Weights of a small mixture-of-experts language model, trained from scratch on English Wikipedia.
Training: a variant of Adam for the experts, 730M tokens, 5571 steps.
Below are experts of layer 5 (counted from 0) of a mixture-of-experts language model. Rows are named router (the router's row for the expert), down (a neuron's output weights, with its number) and show model dimensions 0-191. Each number is 128 + 32 x the weight over its row's rms, rounded and kept within 0 to 255. Numbers have three digits each.
Before each expert's rows: a language model's description of what the expert responds to. This comes from a sample of Wikipedia text that the model never trained on.

# expert 16
Digits and word fragments. Digits inside numbers, scores and table cells, plus mid-word pieces of foreign names, as in 10.5 million, 1969, Topdanmark.
router:129160155138081183092114102170101103093181186138167069147140090151162100165108119070118186154131105215146165089165145125127162116130172177103154109124086089173139085155120138122120104130142134157113144102153181164103169081141106121128086102102093092116154127175169189114166169197108111158074097079177131098165165155139154178132154061119123183162165171151100087129128096118134151162146090085131116142116123184096110163109155102126184129120086107134170157084129109058145152122069103088094115157115117150161123165103093115096111083140100160155126193086099116132119100095107158159
down0:162123124168184099103127126061100120173045117128145160098124134108131111123160149075123115106127090116140148166170108105033131112118169157127119126135103083130133111111142121062083139121109134144142153112104136121135122111141099148118125127167115074099164121072052129111175147201130143160129173229164051139119136159184071096141054110085087145131112147135142118117137206127166049147092145144132076181095157165126123113157129150169161099173127094120124158127167172136134120186115139149057116164154150100113161143092150058140099105135137117101113138083141158117116100139110174083

# expert 30
Coordinates, units, infobox values. Symbols and numbers in coordinates, units and infobox fields, such as ″, /, km, sq, UTC, opening parentheses and line breaks.
router:159111097133202094134139120063099136096053116206176140066135127129133130125082151128125166111176136097104075112059110062180111121107127123154142139167087127111138081141128119153180105121178129063093131119156141140159152169155143111096181173156120158076105094163148084067121092096125112176079134114126131128168119122094205167131073127168083136092159076174153176126160162128130145099172156136156172130126136136205149115158089107122149107112105094125093106179167112076109069146097133116151172128112128143155098102157103109144103149145165088083112153143138177113159084167075154135
down2:088096121084105143139126066105116145074112162107070171092112143126139190125129153100087106164113100111106143137115195146172170100110158131129083131125089127142080135086134095113083088156109115181118114150125122173194111153144106171141145135137092087091085160157200080100093106111133158127171117127164160157117103126085167198181237069098103124168137144164112097145093140075129147189110156165176099088063106094100157141133134183126074180097100127140146119143177102158180101148090119084126157111144137143103074165123126075141101101134144134147180135109113175154147110142136084150

# expert 10
Common head nouns. Common nouns that head a noun phrase after the, a or his, such as season, year, film, game, role, climate.
router:098135151123075160170149107154138180157129114095115144077095163136160143084112151142106131130155162103100157136154080137049090089058125116142147116127214160139148191147133109115138118101116153093123173123096052111133058135128191104122138080126150215066107166096149109135145105145167118095168132124128129118097145083143147117127091156110093104159069072104181134150166077115075137139100108124139077136120156066148142105124164151120165123181161079160157142158186104182155102167158132141168085101114108138113164179167121156174088111106132133105108177180087160170110124071151098134
down1:130117178142125136149063129151122120088128143097158173100132144121146096133082131172141110146194084128129124094133169114168090124155144152094082122142116162040096160152109063142142114099095139114141170175079112091066144076107194156121157218133168074122107092173106102186110115099137103109103134115135154120129149098179158147185195125095113163080049099090102133153120136150096129177113143125104139136088123161114138138095111103102131130148102061129130118070125163094155137110172129080091124177145153136109116127156046179148147137159085128140123131073080127100194122131055116095

# expert 11
Copulas and auxiliaries. Forms of be and have and following adverbs or participles in prose, such as was, is, been, known, located, often.
router:070175096139078113163107154124112194117078097148141174123126083140153108085123102134174098069127154168131106126125112147082093204159122148121154116128113178106133182100107104129115172167087105068189096160109091167188083132092099135115168117188125118122116146140152106155097133088124114088107087106117107111184086156148146064116128102114081100108076081065060098181124126136109135121078133082158109050159176116165144152173115108066149130083078169148143102138117113115117118081150160145186118121134078121155151176119171155149133116106145112104139053115122152114148136187092138154
down2:127114103094204110109112173141148089151168144159168172091185185119157129154135158115123106134107189107096118177156135119077107117164185126103093077125176130106134142103149052122130104125138063118169149116118166066153078151097117169128083181168145113172145117111073168098155124106088147144120130116145145191125119145111201133113075101131152146115101075144135191140113116111167153138161117107163100211139123132096162086160181090124123119140137184139135101159119151089096167161120107140163158082136148170126233109125149159124135180086125144115167165126169122137186068166130141161

# expert 28
Rare name starts. Initial letters and pieces of unusual names, taxonomy terms, chess moves and coordinates, such as Achilles, Guitry, Virtanen, Qf4, 34°.
router:148160174132098174094124089157086106086175182127166065149144103140164104159110118078115180151130111224133162087175134131128160116112178188105149081130090102172134081172110136131099103136138131157126148100141174177105167073129101113125084089099095107109157131180166182115156165199099115171088102085183134124171154172152163184124142074121117175167159176160111077130134101135124144149149109079131113146119137186093126150119163099137175137109077098118172153091126116061136164125080098097093114164111128150159142165097093121109109072140094165157144188097096112134130104095115155148
down0:099083148138080157169118092171160131156155166146111113239104086142140114109196164142166118151124095113143133101141111167094159155115088153080074113128151174126118138125134120134149149089168086067187099117137129093109137128128093124154086102130118168123154076156137097051158191057081173106139149119115119125121140133164150117114082070089111137140176122093148133146154148099135103123075120091156089104122153167118122184223078105129093120089095104123143102081119156079109153122141157109173107136153117066162091130112170096113170082078123141159125079108108168150052106115085096148

# expert 13
Narrative past verbs. Past-tense action verbs in biographies and plot summaries, often after he, who or to, such as married, returned, killed, did, took.
router:081099130175072077112136081187129116090193128137119123173083153127095137127074129176134094127150082109114194176110169106092162154152197149113124090147158118127107159175120129123123182136118079110127109117067177140121134100108137113169131172164141026134114133173145081106164157153128110165162120111103152134133104056158162108164135142144091132158160191101127078095111094149140136172066147099153120118093164129165146133120169080117160140161120096137167125127165156114133111168154107077149171105086105189067121218104147125084155124120133084168142105111095162151137159119051124135
down2:138043103093130103094076133106109116112038118113149092142102164120130129142091129135079070163144108087169096172095124192153161099068125103112054163107156134133137126089105109120125157126166185110161107123130130072116104112166158182152094126128163098163077128117122156163137093137199191164107138162163184140057117161113141125131041086100104145101147115191163128141147171154124125140154142128164121135077095169171136148120121060140088113129141109123141200108108131078104089115113149112143130072117155088196162063195095119146132156077152112076133125121129140153113133126130125142

# expert 14
Infobox field labels. Field names and colons in bulleted infoboxes and table headers, such as Location, Coordinates, Born, Years active, Result.
router:156125166111161125148121154094087162164101102171175147097171128130139147138105157139121119122102091092074082173094128153173087102095087138189123108132115151061137131073123128098164106105107118117125135154110093103081137152115155097110093160075149112095114147128099073140096079110147149098176204167118075126164118097135144171177102150126106087109141116158183153088118155186117128091161165136091124133171097086144121120156109129100085094131208089118141120117170168122166160100126183148201114118112204229116092149190124136123170135089125132083147103191171131166174107150138126181
down1:120140159070153194097191110130143156179133103097127099126148104108155136113152110181158128096119124078174128130112168129112115122139150117148202105212137123117056181161096089175090102144157146047090095168192135157145093080142109124034129149123168166133165112123117128117112158117113140088166067158075133105124166112123144105154096111141052140121088116149109103088147133162140080075101073142155155107124118144089094147106137164129093099064131123106080123151146113120137165140123138143091083105137140134025183099128133155161135160102130113140076106105130116143062179123086154136

# expert 12
Sentence openers, parenthetical notes. Sentence-initial connectives and notes after a period or parenthesis, such as However, According, Although, Note; also periods and table cells.
router:075130159133122122158161080160112166110146134151130110175161129140108128121158126220149118107134161110130124156122159127110104200137087157118087158062122132128145143107133114196148204087101093088133158144080158113097138150147182149111126148131100112106050137160145102153122100109103166105145184103082120160115149092135128136126153140152173163140124062060081144091116078144169190143147173165087132120121154178087084134152123126151100045110083098090156180114124131142137170124080112056184147149125122043180066096124169206134148173122140144146126130145127107091112150122153131101
down1:143089188093055148159093155107086170132122124107118165126129092112103103124124130141159127125137146088127117158163116116061106116087089089178185173083119093068124099172108111136149122133184126178088039114090146134098148066120139169108101156049187135072133130155127181141128077145074139082169070126104140099120129143094162109095109159167119115145130122114110090106096114102155086156174084153084154159122078134105119094146102157185124166136166128157075098147137137105100092123158125125129041105121166069167094116170148126098100136129127108157163147153138053185160092133161154152

# expert 21
Plural and noun endings. Word-final suffixes finishing a noun, mostly plurals such as -s, -ers, -ions, -ies, and whole plural nouns like groups, schools.
router:112133134181081186138107120101126159158084133150079134146110097153150157089101093170126090124123150110105164118149109135059133123110151109171158097168188103110145083090158173105131116170115127073138133149145101132139159156090135119114194079091199177161107179101143096113149094128121118097158164144152132086080125071107140065128130107114101081062065127060120101179139116134138114106097137131126094193133083079135188063125111169142119131146142072080165145136163112177181069181128135156177141173101166129087130151160172135133123132139174058109139149142093144149145202104148140149
down2:088121152102152096107142100194117116064090120152130131117089127132128145150102064161192122168099184130153064149154178126113111156060138082071136124148167129090086167110112083122111117125067112188082141128167138167111123142108091159162155092078039115149171085144183162128109153134081146125143134106146149105078096124165134192117134150100160166143117144139191087119105116112153174178165081144116131114090133120099126102135102079153152112128116070131209150127090160160126150085109216145126189153162090124114158149179125096159141131151075138116095112131138111108090128055128105134

# expert 22
Label separators in lists. Colons, pipes, dashes and = in infoboxes, lists and tables, and by after Preceded, Presented or Trained, as in "Trained by:".
router:149167089113171168149131156127141160200184136115154135101124155133147100121114098125126178129118119138091153150037136128102150127146176121169128129187116085094118127100108102152117161100120157150192121082160173138167195091142143166122124193128041113064172071073122163160106125170119058146119159108114077113187181129169187124128145148200176086138125123119143135169137095127130159129165143168159180095120136100178165160127143168119133134108102148083119106102159145130133173065154146096079070114125171177087095096156134185122127119166137124050126147125112110122130092114111149109
down1:130053191114087169103082105128115162134079152066148126122101093068073098147181087138121120186114088119145185128105163095169128094172109207162110145094143109091148113128119101153122132121116134105122124175129104170167135153096168081176111120100091122135112112087183121108151130189111093137129142141123127014121176128114143140102091117091079141109088130118115107112121138129110121053146122160148072089123115164059146103097161130155120116042121135109152155107119119115142083113158119113154117180068085125112060155154153130119085146111136091130097090161123150203102063155147093120

# expert 7
Section headings, line breaks. Line breaks and == heading markup in Wikipedia layout, plus heading words like See also, History, Biography, Results, Track listing.
router:122165137123216086154128099142138168128145155137175175080169159129159119071160165140072101101113196134125121148086114163108105164115120120126085169065170118106061143089096097153102122101098122078179119109108147137144156155168095181153125116100146154139142137070095125142062074167101142067141183149084142135087148152135139152174139230169130142143141093138164161109166145150160086094078111108096155158134088081097164095102066163082153069131143144144163132151113100132161082078131111115156165118094125107152121096204145098166109121141147141101178146152096105142137165146152105104
down1:144125112141185085111109152165142114115184127123137086145134137128140114074143105113145138139161120152135164122125124173110156151112145097181109110134078147118135059162165109187125112146175114232127134140123146101115113126173140180093172227148143113137146126106175158102106187181093114123109094180111148147150077137173159179095255117179130121105120150176158115123147120109160076172120142158119193124128122166073113115133136110115111137154134096121109137163089180068069120104101132083152099158147133128132153144112142188153108100180103100152089129140136112107118116123094146127

# expert 31
Numbers in tables. Digits serving as rank, episode or list numbers in table rows and numbered lists, plus football position codes MF, DF, FW and † marks.
router:110178140154112172123142099167113119121178140110153069123163060141126113135126120043099171164127125190108145081188129149148143139134183149097169115103085135195105079139130125166095073118140130140096118110151128158100158083086104090163070129072124119097130118177166150125183155170105097173109122079169125154170156146127137163149140048104123188155140169136120086104148073104143162132144100074095145159102086154091103157131161095142189147116075100133139148115150131070185186106076090105121117186097146138150140168123101095120125101117074183127124172093079129159140111084105158150
down2:133128168105177069099098129179090059146108108052093152216120126149132132113127096131185063093116125140175162123197080129099119174119139089084119137117178131140169147158139129188111174176117088109108200087181090187085180108196149177119139118147109100140125096167119155167099184150091116166068122083161142152131089166125100162118061147152162110134117165134113048116142139093130121141131104112199121136120101149117110108099145089152133109111163136139139122090136125075078111099114146097124130142050128194114137099103124127080140123148104178112122131126136131130100091168137115141

# expert 8
Verb and adjective stems. Word-initial stems and middle pieces of Latinate words after prefixes, such as expl, rel, undivided, inconclusive, discrimination.
router:185078176098144095149153158141209124135137092154152137111127157121098124105212089156086098122148101086189142141126103155112180167177090138127126168076168153105146147065153176164196098153108152102103154083127155096119053174123127121138114074121148098169174106129123113148124132114120167070166148161123143139097156166084124108113088106091164078139101149091157119156130175121098136119165111059144129172104092171099094107103060117149140098152142155072146116128049163143094081138118126148108133110145119093142150177166122125154186140106102123119108032107152142163117169176157131134
down1:172142146077139133173082135112098138201115136134119123161151094097134050164113150116114128096149137165112148132098104159169141084160135175093084116118128098119139186183150118140168159120109075130120119151115147157167122149207136072161137142143155140177146125116159144164141164147185094198144125092115099067087125104151161136117136104142146100130122149151136109122085116137121053187127154149121121058034103069082187077109136173100088118116144132140091123087136178134128107144091144127141125170122139107159176156104129211174170176095093094140157089172187097138115109145068086147

# expert 9
Word-initial letter pieces. First one or two letters of a split capitalized name or rare word, such as Fl in Floyd, Gl in Glass, Ch.
router:146086139115238114177141090173106102132149161046077135099110127093110087121142145143111111197151078122090109158114121123155073099102088124140091132162115142122086121122139107115105156162108152134088093143173108099155121113134087113085175108161138179175130122106099155163162132131093139137145144155112109122184092149089169023106105137118103138115089092096148115091143171167114099119054116180085090189101098121129173074127088089165102185155103127104079146144116167140081134134107110157153185159135140164125098087100138093133095136139101133111115090123165176111163161139214141172
down1:096154103041167070136102153187091097134122164109111080148130119077136154139101152123124111073076142159114105123176129104169125103087112091143158135136153117167099108118121151132178143073202157168179148149073138128090073121132188086116107166223184120163175124137136108110151166109134099122116110140127112107055145069130106095126137147135111094131117090126197129162125130115143115168124163123143097094145153098079089103095185100122145139110167127155097067147122124144170182077141075135109120066119110144165140132135090108143094102147179151143139130148056068176165140172092078102

# expert 17
Table scores and numbers. Digits, spaces and en dashes inside table cells, especially win–loss records and scores like 6–17, 55.16, 108.
router:143145159166089189067112081159065121075169198142168087141142115135145088155109091063113181145124125198123148082162172110140156075117153168133148109137109098155133098161125148117122129129157128147081138143126205165071164099154086140123111129114101099118158141167175187110163155178111105159086106087187145115155180151137139185154147060139127178159174192163108095147123118136114176149133093086146113140097132172118098172082139098143153129130105116118186161088145124111147153091081137091080119156126091187149136181102092122119131095131115158148148202097109117127126094120105153190
down0:174096156190091102099087186124174042115099125103125219142136165198088141116113094140086089157114087087106088152083123146168106072162131056136133169159152144133099149119189112106133114107129147085138115119184097110123115180142072110114131118115175130126173130126115151164130088082116155136173128125117176089134143118098137132090143099126155078140082166199073085143100183152116147112111120121139160158130168181114063152136139116149107177183149143132084103114091162077077148116144152075151155128204151149154072119145134103140140149092074155149173135135149094115150141126171107157

# expert 5
Acronyms and name pieces. Capital-letter acronym pieces and mid-word fragments of proper names and titles, such as ISA, CBS, TV, Metromover, Corridor.
router:131178142140092179119110089128078097090150179129156078146145066154165116166117091081110162145151101218115147074162144124136137098126182182091173092108091087191128083152115150115092103129126149141116153107158171160111144081123088108123091088091103127126152146171175179126172162197104112167082105068193124087165155163140143175120134060112112171166140162158108084125119103129131141153156094088135129139113112185104114141140157116131173116115086091128184156089113119083169144139056113104083119153121132149148132163100092113080121071170086164169115183104083139134112093103120152140
down1:168159082083253118109135097089128121091111102101146138115154141142117094175150154100109160127118120154111105120114142164075152113101091180125144182119139138124166162089136162112094150097193122158072095140084138175128155109167136110087072163098058094054099149115077144178075158164104122103179178096149138146162092142146107153140098145108175108153125086195153130120173105082074106095126086119131132167095141184113072169147153112123112073128123130121167146140131166117081128124122170080074138123150168155140153128164126119154155114099120103109210201115116134127156121109085108098